From a checkpoint of a small mixture-of-experts model trained on Wikipedia: 14 layers, width 192.
Below are experts of layer 7 (counted from 0) of a mixture-of-experts language model. Rows are named router (the router's row for the expert), gate (a neuron's input weights, with its number), up (a neuron's input weights, with its number), down (a neuron's output weights, with its number) and show model dimensions 0-191. Each number is 128 + 24 x the weight over its row's rms, rounded and kept within 0 to 255. Numbers have three digits each.
Before each expert's rows: "gets" lists some tokens that make up at least twice as much of what it gets as of all text. This comes from a sample of Wikipedia text that the model never trained on. Tokens count by the router's weight.

# expert 1
gets: " and", " of", ",", " in", " to", " with"
router:104103142132168138141068118137164136143166149125150138114099117146169091157133114130078094113150142150128122119130193119137114148089083166116162097112162131123108156130104131142107127117122139103104088166109100090145148121136133087141121085089140099150107136114084128134123092138126103162131157146141109141145138194116129183157144097117124120136074140139118112142099125122150142145105120135141126149150124152085116130152095145142142109130166108134058105121100099094165138131105101122126136091150147095157134075109131132131132152121111115091134105129088121149124116147097110126
gate0:125113152163155133105076107098204097124154134128156173088123123122133126147176123114088154121150126110147131131115143107129135116134165128149138092122147132185102133127131132147076122173155133131109130114092160140120115100143117094161125132146104151117069109131108122130165117138176113153121136161143092142140126137151122111142112114153116201099118175099083082132122106108130167148122150161118104140096156119110134155144109164136148107115106128130109113134115094131135131116139108121114126144131118121168123080100105161090166152115086120095172095132121135165117123132128092135
up0:139155143181139115181119139159103127105084100120140184131149129095152107152142143079103175124112155127099143110140168154119143142109147146134130165161098144118126151130105165141101137132139106121106128127119137123135072133171113129168135156164136137109108129130174136157150113161149144171126125098101173160104122129126143117129145139102117142112115162136081102145115117120141090133123124129161101142151132109135154095155123104170160063154103097122141131117098114124141128145179150131127096101121114122136081174162125135146122099098123099155146143126129117190103156115120164095
down0:122141131134104146168135079157129128175112120103108135152130120112118134152126156102185141132146119111112099145116157143096110146151140157132122156140130126132060135082104128180144156072126140141147110112133148115118109171161119150118085081146147128124154147161168135080118127099132160130158149117126138165151107121127124159132167122122101113106111123127142131165118139164129097114092118116100114164157104136128130119131111124141109172153116095084112114115093124112093140152097123137161183126145144114148129118112148105173107134166179115141183131083124130119119094155163171099

# expert 20
gets: "\n", "|", "-", " \"", "==", "."
router:132132117150138103113129118159152113111135131160088141141107112141143065115137143140124123105099064141138130130144127103125112160086132168095089080115135097132164144120129108150131142132170146155127123069162093081121149123128124113113081123171176136126129109112109118124115129154106100185134113121135108134134174129101130090142162133099111130164135109125082142139117116130110098104125103130132102117155086169110159126122160139126134131192113182134104082113116110133132117144116133093148215125119099133123128110107131143105132115113131152106139139119152163120143146122177165124
gate0:103092097137128112105142152156160088145105115104075150139099103094130121134126132140111092126127111130135173115143142108195154169096099144133133120143178107141138105112117086148169134093085112141100118143149146147122122122142117128154117092175093103130208130131115138102149139130165130146136133135125122146115114161126181131158144099096108124137134085137185124158136102107127132123134116109126114131120167150091097132130090083123117086126167150139127102124171103135119112155141113135168135124129150121146164124075142136118130078143093146115129099093161120149141127156163114113
up0:124117142153140153115124138098142124164137156133098104114115110129141081124117125102128143122096117185135128140141130139115138143124162166096178103145190112110090133112100115117122100152154147178137117136116130120141125148098101182129136136118102141071102155130157139180094134122128109156128122124112132132124096140133088141125105144145108152158161122116126121108138103111092113137101144164117151125147084133137152198162170138117157135156082133105124165129067168145112188132114143127123082100125119165106107129130117102110142126099163118087135172132125125101160159111087116122
down0:115143130130139112093165128082140115105119139147175131143154120125151120173090134138133107162137192141127133100118102125127132162112139126120168137125073094126104157152123115129159143101148080114145119149123124156090171103141139106121104143111118136136086121158130132147158159146125158098123140143083137118157120140121059097116132159170173151142125160150142104159139133086100152153135145103128149125157112124136142155158114138134148134080131117112138160086138132175118131112143132100088113107139091136142153110111114139157141164160151104132091134127093117167199123094148130172

# expert 29
gets: "\n", ".", "%", "==", ")", " He"
router:113115117123152084094117145110168146136177109135109107156118091146123150114129116123133108107088110152144171130135132104154140176138113204121096147147146149160119137124139069137130147145159131124096129116123110096153150106151088083150120131108120131149158142093119114125113136152116123165149141109089117165145141155143135133163121102113088115139149077111133118116104099086134057112126108144108087138133120145117109136129177147138130065147154169142101080136153131180119129151106155104174163099156133134155146087121123129130141120143097134092143143114136107133150122117145142145
gate0:157118195116131149123144143085130125132119171111157130152137134127127127103144124123112136118140130156102164117121131130144097129150163118110076130100141129142113166139109110166091069169153098129102129124139146110101114148118158120154115173137146133107106093128134119119123118091070118129131156109100190164104105123085118108104099130117121128101136137122146132141106104110164132116114159139134130135143127160103164128130107111122196131133139144125077113105156132127145118132170112149138174165140086127213095132157137105128148144154083124127087099138164122123162118092130113158
up0:140066154108101148120149113123102103154148147110133128167141092090117106135144145181139113142145098161134134143153114112114141098128157140094113122135089134096125126084104172091129141119136110129109112131168119087125126184171116118147114115057105138107063101129141112128132121145086126134134157140124113112140136132139134084093139108136107108122117145118107128124133072132123131138076161106115108137167123153081174124139147135173155136100147139159137129134111118149114144155136135131092096110090105184120116191097148139148131147141108091148125153097175122135146129123138126109
down0:155109139133119098141087139187138106112137147124108156121102116123114123121147108121127137180160128125133139149133192124141170128098139119127184153123106124112146115092138104167095139122122115171118125088095131125110081111145147143184156125150127153115116154120157122130129147151119112125138134131108134118132130113151107080130148137151145139112156104118159089169128086104156121144104121123140110122148123131181137100078131077093154088120132152102115171146099126099139131109174100111119135133085174103152188142140134083149108142167115140098073164144138153118118101105137122147

# expert 31
gets: " |", ".", ")", ";", "\"", ")."
router:128129136123185115101129125141184104121139118127154151154136123137141152160144125092106123125088141145100111155155161109118117149118149129119130083124144145144139130152134132118154127118120139125131086078120132148107107130186123118094105135068114116121139095119107158119089142121099084154122149126112131159123115157137083091114106113098096126123126109139116122140100108133128071089158095138133064151153151094180094179145174159127120095127134140109118130113144163140101151114112174107174117115133130144168135104102138161140164163166105097102125132122110068126120158137136141144
gate0:124089117128161104142140077147153137129106100136129164122193165104158130113118127156126148112096114135164112122109068130132123144118135098105135108073147155123135109122115168137157147144100171122132092142122145141121125138116158120096129112080105142132131111142117143083145113151113162138116114110144079120116107164128118091123117099148104135172138121176069149152154100136148110096142139111124097127138156118156057154125164113164127129143111144151160160153174131174124099147126129135164139076123140122129082085130115127142100114088097118092126097111120102144125132106137137112
up0:150087138145123137124122098107155161115084129111150164113149175134151118117122143131142177100144140155153065149134082137086127135107115113111132121101142124093141102135125116142122123148128143131164085129108145170105134143165140127126129100100148129141151102147112139094133125137145157152127090102143100137082090109167123115121168131114157146159144102143098111168153120123124147101137126110136100116134157111137080138102120092153167145101110143154166127175195113106090150144125127139125149094097162153128083080105076170117106098106139149131114146146152118125128142128130142071
down0:146120163142085121105162175131087161120171166109096165125165093159108083153165109073123112104101109118155098121096099106140145126124142107176166108126151068120158103121110131107123116129109152120141125097128114138135139123133105135163100158145143137119138149141147098217148107125107092132114133134136116170096132094126128130145138152091118103097160129145124138122108111125134118119150108140122123091121113113126162148126131175142102166107138091141091125121097138178135124118120150098157135150126128094114065118150132089138129125094150127138080160127128109129124129143170135149

# expert 15
gets: " the", " a", " was", " The", " is", " his"
router:106140141158132083092090148124125101093119129125118137142080161114143108111148165135136102148161127121082159179136157096176122144093086150124152116166132135124146152128114081133106147158145158075150116122128134142119150116166114089140126100093144136137121137123122123136131117158168124166138123127076093184111139143154102133140170141112136087150118100132116124194120140100111108116147145159141128160124109132128150116157140140138130129161192077120100162090119167096182091106136141112153124147100154116135119084117150091091124119127128123104120120128133142134125124144111150151
gate0:095129118147157119159098143100108119100113089134090125167130128113133107106169111150140169124149138177115138116182090110168144122128093160092113076092127139157141085139124110149107120126167157158145160131129156130155181151123117152126122128098125133161143117098147128104134112156147092139149112074142145085122140112147112112108102173117102161126116142143127125122102129122145135091141138114121156166163116112129160146117156119137123094164116100195127092154140073134108141100135110134124102095122120120153112081159139103123114105120134128099169153095145114164148138112173153105
up0:162140163161124089151124091112129117176121174118154139121096180114130092094096096108130154150169117131116156096112105129125142130127146151150113075110130104107116087126099097098143165135117110150150101079174115120139138145137117123150116153132139139097120136107076119135115124115135129153090110126088160108157143183126123137103145098155148067122126126132105096108185172141126112167134135105116126115133099082094118131144130138098110114154102132173068124140115099137161124147091139149162159133123150090116099123135139152121125148150169126132120157106141121105151141155126132096
down0:179127119135104139113151091127079112169138147175133138161127146114104128131111122059119155130141149110120140145119113118163142083151106158149152160106112102114132136092116108149139113160097094146105112137094130102172158159155131084143118125153135137117087166148095149115118090116115132153078084127156110155142084143145112104110135060131139117117118107141163117108175134132109138111121080126142126127095132114074120117151106110121143132160139126127080142122098141119153125165119129109107116166109131104117062123146166135109156136124128089121127100110101118123073107141129110145

# expert 19
gets: " the", " a", " The", "The", " of", "s"
router:078114142113133156146104097142140133102130150141153172158130142162134142110118153100121090175187120126087120165116170113139074127104128145098162098101163124146146119163158123152110127144088153119161129126122150169137129128119139101131150079133189142141075109128097149093131093166154102147146128115118105135103146120150085136092154107143153094153118105133119128146113134119123134090130154114146124145112132116091134090141154136090136143117138141107161109107123194126155094062135151138112140157064122132159128116084131114118139172150114123112118125115107130123125110139125132145
gate0:139093146152129101116117116135135150158140122132154172160116102147148111148133101145103112143169082095138114146109118147090088081098162137173122114127126105143117101153104140119086137134124168100126134123119128135161096122121112111142159128163135134150107093131120112129152143144143127144103167072140116142063168133124122136122123130150125190122146080145109116125149105115091157125144162164156150166085172118138128128163120143149103109140159143119114052178103141123150136149125103141126103140161145100151185137122148155134141133118099101144157100146105131075124151132128100144
up0:142113158112138099154147069116118160106171163078114123114142130138138137109107112113122123133136131172114135147115180112131121149103130127120144146078135103132121163129148160136115130084164176120124112131182110154086119131092123131147150072132097101167138130131103125075094136164158157136121095157141089134144113109096176113100119112149133088129122147126087157112110155132153121158123093106139112135152142088121100122136127107151148142177098121123146142158112183136097127175153153109113127140159145136102127166132097109126126105163178120104153132120097139114112115141158140164
down0:125140156167115128181095108154132144184137139139091083155096092107098160149097134110158129178096154142138166062089110103116078109125128131120121139100106148116145123135127098121144136119131140133117119115125159097104146134115141107124145130170123125127101120139138125109133135135140105117121125131088117106151206150124128115117143172138110131147111131174145148176133108114093121123126144138089112159133133098087177130143115110171129150146147132139085173138166143142156099100090143105124092147142078133137128152134098070100103161149139116160123116117121156130091129118148103122

# expert 18
gets: " |", ";", ")", "%", " /", " m"
router:090128110164184118131123125146127112119117128124130158134116160132141114162120106126114109126119133155111101188164146107130084116122154152088124114144161127116129120121075109108123146122140145096140092095123135147101158101127140099124122147083103119090133113076104114109092075113145109175115181097112114160109088157113141105134103134124085130145147116153114118115108074142117101141117112129120078192172107114163095180155152146107144121110151136116131151130099135174105108133146094136131106065121133099157129127103127140141164143150094095107110137109129109154136152122141109131
gate0:101158114135128143140099101126130156109145120094152137140151115101131131165100143111160127140087081158159118141174154131112090141112134158126144107115104158089118132148122151133177101129155127114141112137115116153095140130091149127117093156164164114124133136102119126088125157132122137124115140123121123165171151135122134157138130135132150127127087109099144117101095181165109156133136156164143099103110093117147105172116090116105167159148111141079131154124125091162150118103120079159124102080129140143141173143090116152143157207129098087106150124103156092107099119130142101121
up0:132132082142140121111105180106139126109136152153105110082123097111171113113147160122129147153110073092119120116122080127148142099170149114117143155148097103128152119115147149140104198136163110100119131131140079129125121124161092147162116181116142126123127148113148154129150125120176139129133130106147106148152185085162147154151114131119172117116150122148144137121105160123093124149138119119137123158159105143155121112153114125111142068109107137103132139083125132150137115121123112093165173135109170101141147153159074120103099098125127093145157099132107110134144148177153163141
down0:123122109099109147115112137145093136101108149088125150086162151119143131091118118121152136083136118130099170119105150172128170136099096128140128135119099124101117126137107158146118135070144143113151130122131140077133187139176133137152124179102131096156129134129060122143120134135113168156128162096092154161161182156140124071115114132134107086119159135183101133129114177110108118103120137101104095108133132112158132109099099084096139136117142104140114120121117122163121162118146186125102130124122155106170136115125119161118115164123119164100111141169124128155136134123124107136

# expert 3
gets: " the", " a", " The", "s", " his", "The"
router:106141146137138118119081122148111094059183106142098141160106139110136147109139147139147101148160119098056118136180195097137114116075103137113135136144135135137131151130167097139112113112120154138174107092131160128128142121153136110146149092103191131124100130137122131130155124128173105132128140090111118135106127113149104145108133119110131110193127120138112105148120115107092121101112130134157109121152108132145102111140159128115160146162159087143139132124165162108133116071143154121153131148096132105140114104102143082111174133113114100098131161126108138139151096117110178141
gate0:113108116104116129102139087119165105068154105093082133105132149109107067115137146116141160100147089100134138127169157117139146110126125139105108169126098090119154148125169117137148137136124130164104114102124143144131163142144157114134113137079158114130126113161144132125083124103182147148111150087163103136157126129142075103100119146141126113133118144151097111133141116101117104153098160141131145080146127111115105155086158136156090162099148130159126109139120133137088118131103095104120127105123117120120135128150133115067161113130174094108097134143111073135094134131196125120
up0:130130116147186110131139152114126174114115135122115101087102114114149111160154085176117093174133127113102150116132127145107116139167153112139127097118090164103153130102156132122091082107122123151112127120105157139097068107125192129105130107126174173162097126112116136135094125130122124124079133154089107131148104142144132147115117152096176126119160164103128141112137103133115148092141113076083118110179154133112126106143099140094165091118133122178112142143134119109093147183124132148129160127131119107165109117167145153131153114109130135102156123126151140103110094141133138099
down0:112106154135108125136113132131132111137148093183118120128118088114099129142101134134100109115117141161142131142115100137146120085049127116117104170110144166121102112134112127127137149101114163125125151164119077151105145144107180157151138109120108121116119105168079144116177177096142111125114184147100118103156172129136127155182154132129122126095119094112131154121110168148125132124108115079156097147095110143141139112122156139145109144108147133112182149079090160117109125120153149123173147136142124112138105123133119165128130126090142177138152083134107178123108151150149146114